{"moe_layers": [1, 2, 3, 4, 5, 6, 7, 8, 9, 10, 11, 12, 13], "balance_bias": false, "init_std_router": 0.0186, "lr_router": 0.00102, "n_head": 2, "vocab_size": 9630, "attn_scale": 0.125, "tie_embeddings": true, "lr": 0.00589, "lr_mult_qkv": 0.7, "decay_fraction": 0.276, "decay_shape": "exp", "batch_tokens": 65536}
Below are experts of layer 9 (counted from 0) of a mixture-of-experts language model. Rows are named gate (a neuron's input weights, with its number), up (a neuron's input weights, with its number), down (a neuron's output weights, with its number) and show model dimensions 0-95. Each number is 128 + 24 x the weight over its row's rms, rounded and kept within 0 to 255. Numbers have three digits each.
Before each expert's rows: "comes after" lists some tokens at least twice as common just before its tokens as in all text. This comes from a sample of Wikipedia text that the model never trained on. Tokens count by the router's weight.

# expert 37
comes after: " |", "-", ":", " by", " J", ";"
gate0:138098105115131121084132133118149148114120169118123125144128104105102152141110150104127150159184094140121144135142098123112130128113099118097131114194140132154125131172132114137118071120139118112072118111106157138172146119117129097128139161080110188146104111134117159102137138125134184157
up0:114115082113146092103141103087129105067100091174127113124125126154103134090149149155137103139137150117121124120170151100113147139103154111192110075129126151144128107100151131127117186133130107119101144135104093135136113146090106161154149151121155139112127146125112123111163129142117104168
down0:102131114121149176107075147112128102146145179142112108116137098096141115140117160113142131108135126134107127143119132139142162136128095165050118164131136149106134121141116090115116099108116146143117112164160176111154122114128112044117158137104134115135127117160123153171133146112102148112

# expert 69
comes after: ",", ":", " of", " |", "-", " in"
gate0:094116114134109138116128136128137110134139127117137135109133086146068144127104111117074140143075129142122101096122124115139131153080168123169071101178159108130105125150117144175130138136151132160124118086122130189113144085140149154116108111129142113117131142145116132115158164155174129108
up0:111122114116124100129163124096125143098123141092075099073087143150145097126106104074161153125156118150139100144140141108124165127128096120127112108150153138089129173117124150145130099110119161091132137145103143135149115160133129081105139140126129116107104148114147173178122181133125169119
down0:123129187122084143153125175118139133098136149140083108096138142121105123112146112082126118144144112160147170163101160138112100131143106103084156108099121148120094117105159109130153119125102148169161114178128108143097142141104139125108164129115077147133113143143112134121151095100098143165

# expert 42
comes after: " |", "|", ";", ":", " in", " September"
gate0:149121122154139169144102129175129131132114133114074161149123122110107091110128135100139117124122118169148156145133158109101134096164115143139153137153103050144126136136094099116116080111058148136141123146138124113130143170142147100119166115143087163127126143151124105083143102110116133113
up0:113143091133148077115123143093166112112141108119134092101172153118139151120160126119135104136159163183100128125131112115103132175120154108189091163153155155117136104081142164126123135134157121127107104107105087112132102099089144134112083138136136115127115109133108117113147180129132143145
down0:116168064152131161166152147106148119147150080121132097142147161164117111127111151106124102126146102124106125095144154121138145157131093123150141085175086110132102110162135143124085147147157099137128129090099106129136116086125112168099141148096184127127114130112121113108114162130131151139

# expert 91
comes after: " (", " \"", " the", "-", "==", "==="
gate0:096125100134127136109111136107141142088147127085134128104126127141145126127146163123135129147109119097129153128133168106138116128138143139091145147136077112129076154132127152123126173108127148103151105114140162187161132125118071129116118128133124080157146175139116133131112194098119198148
up0:122119126107152125096091120143124137087146130156080143124071098132105103160141136148091161123157118128074122171117137126150164134106073126118103155128159087130115109137111109122151120111144150087169076142115130125140157130160153144109131129158138142104146173131110097154145094146115138154
down0:121085152148176144119099164119112099161138141111085139138137153124140131098116123147104143105136137107147139149141142111103135144078117137151179109077134104134086143147118104137116154117150172127118144145143115146116118171131147132126129176108061156163125090077135121109118129150101144099

# expert 66
comes after: " |", ",", ":", ".", " of", "-"
gate0:126220138128124100139113133109156131125140165103132148144126107141147126124110126128096147124130140113155140094179123145073132129116092105140120144125140174140126106135096148137125140149134095189142150104112150136144117081109126201147148159122143115136127135110105176148125134128084137125
up0:112112109106121146156126148112104152141137089120175119093095122142133153123132115122138124153154129120129147138128111136172082143170087134108105145160123154136179109090149136160127104112169171066091135138162152115140100159136123161103137122165106138137116141138135175104149176131114122154
down0:116151066138135143127117134138132111113119123104155126171145134144163095134105147090127169139141111107133111088099117125152101104188122119146104172095123154117178131138133136132145127132109103117073149094109124148143092118185149079138076132117164132105119125145133130143146103132156129155

# expert 86
comes after: " (", " \"", ".\n\n", "==", "\n\n", "==="
gate0:123127117106114122119148118103147143155108119114125149147147142090098184141160152134085143100113141157108135120139111158147141122104124128117105168172192154139117109175101163135142132146161097104137143104118137102131149153161143107102111126133100143075122152117155137154098191097125098112
up0:106127157163119137093128119165152134177135121142141115156133107122132165147167138099141134115112108127110152149094117112131151136187107141092097100139133165163157105173128093167146138156171126141098090120137160126110139091105093135119127126143107097122168139102131124125068154132149126099
down0:099137128129141144106156121099170136104140134155090142080097149100078141072160132143131127130088173126142110175156079153122139130105137126139166114121128135108102108134156160163134129152146119158131161124137136148113154133106112126064156092107117106148156127095158139110115098104133112120

# expert 80
comes after: " |", "-", " the", ":", " of", " and"
gate0:137152121164114112118113120120120146121142175134092126112104106127149119150080115158138097132128069131140137091129110129162131152147088158072101144150111130140162156151128155114105124110118120129148117068117135172138159105120146141166109099084148142139121122104151108111177099083133117160
up0:106144129066127099115144124121121158089097114112106116140098120118133152166129170135139144073168162124142098161120108066152124166113136141149113109111164102119107109123129092104128099120117104103157147092122130105117175130122126142148094116127170117150167123131111093178135145110129135113
down0:120176129170104140128158116105134128092122126125110130179148166108147120160160128123130111091134086139114145129139068097114147171148116125089120138146097135147133128157158153141105139089107110154115122102185161103140130155111135121170100114113148156118094136116122136141125079105087111102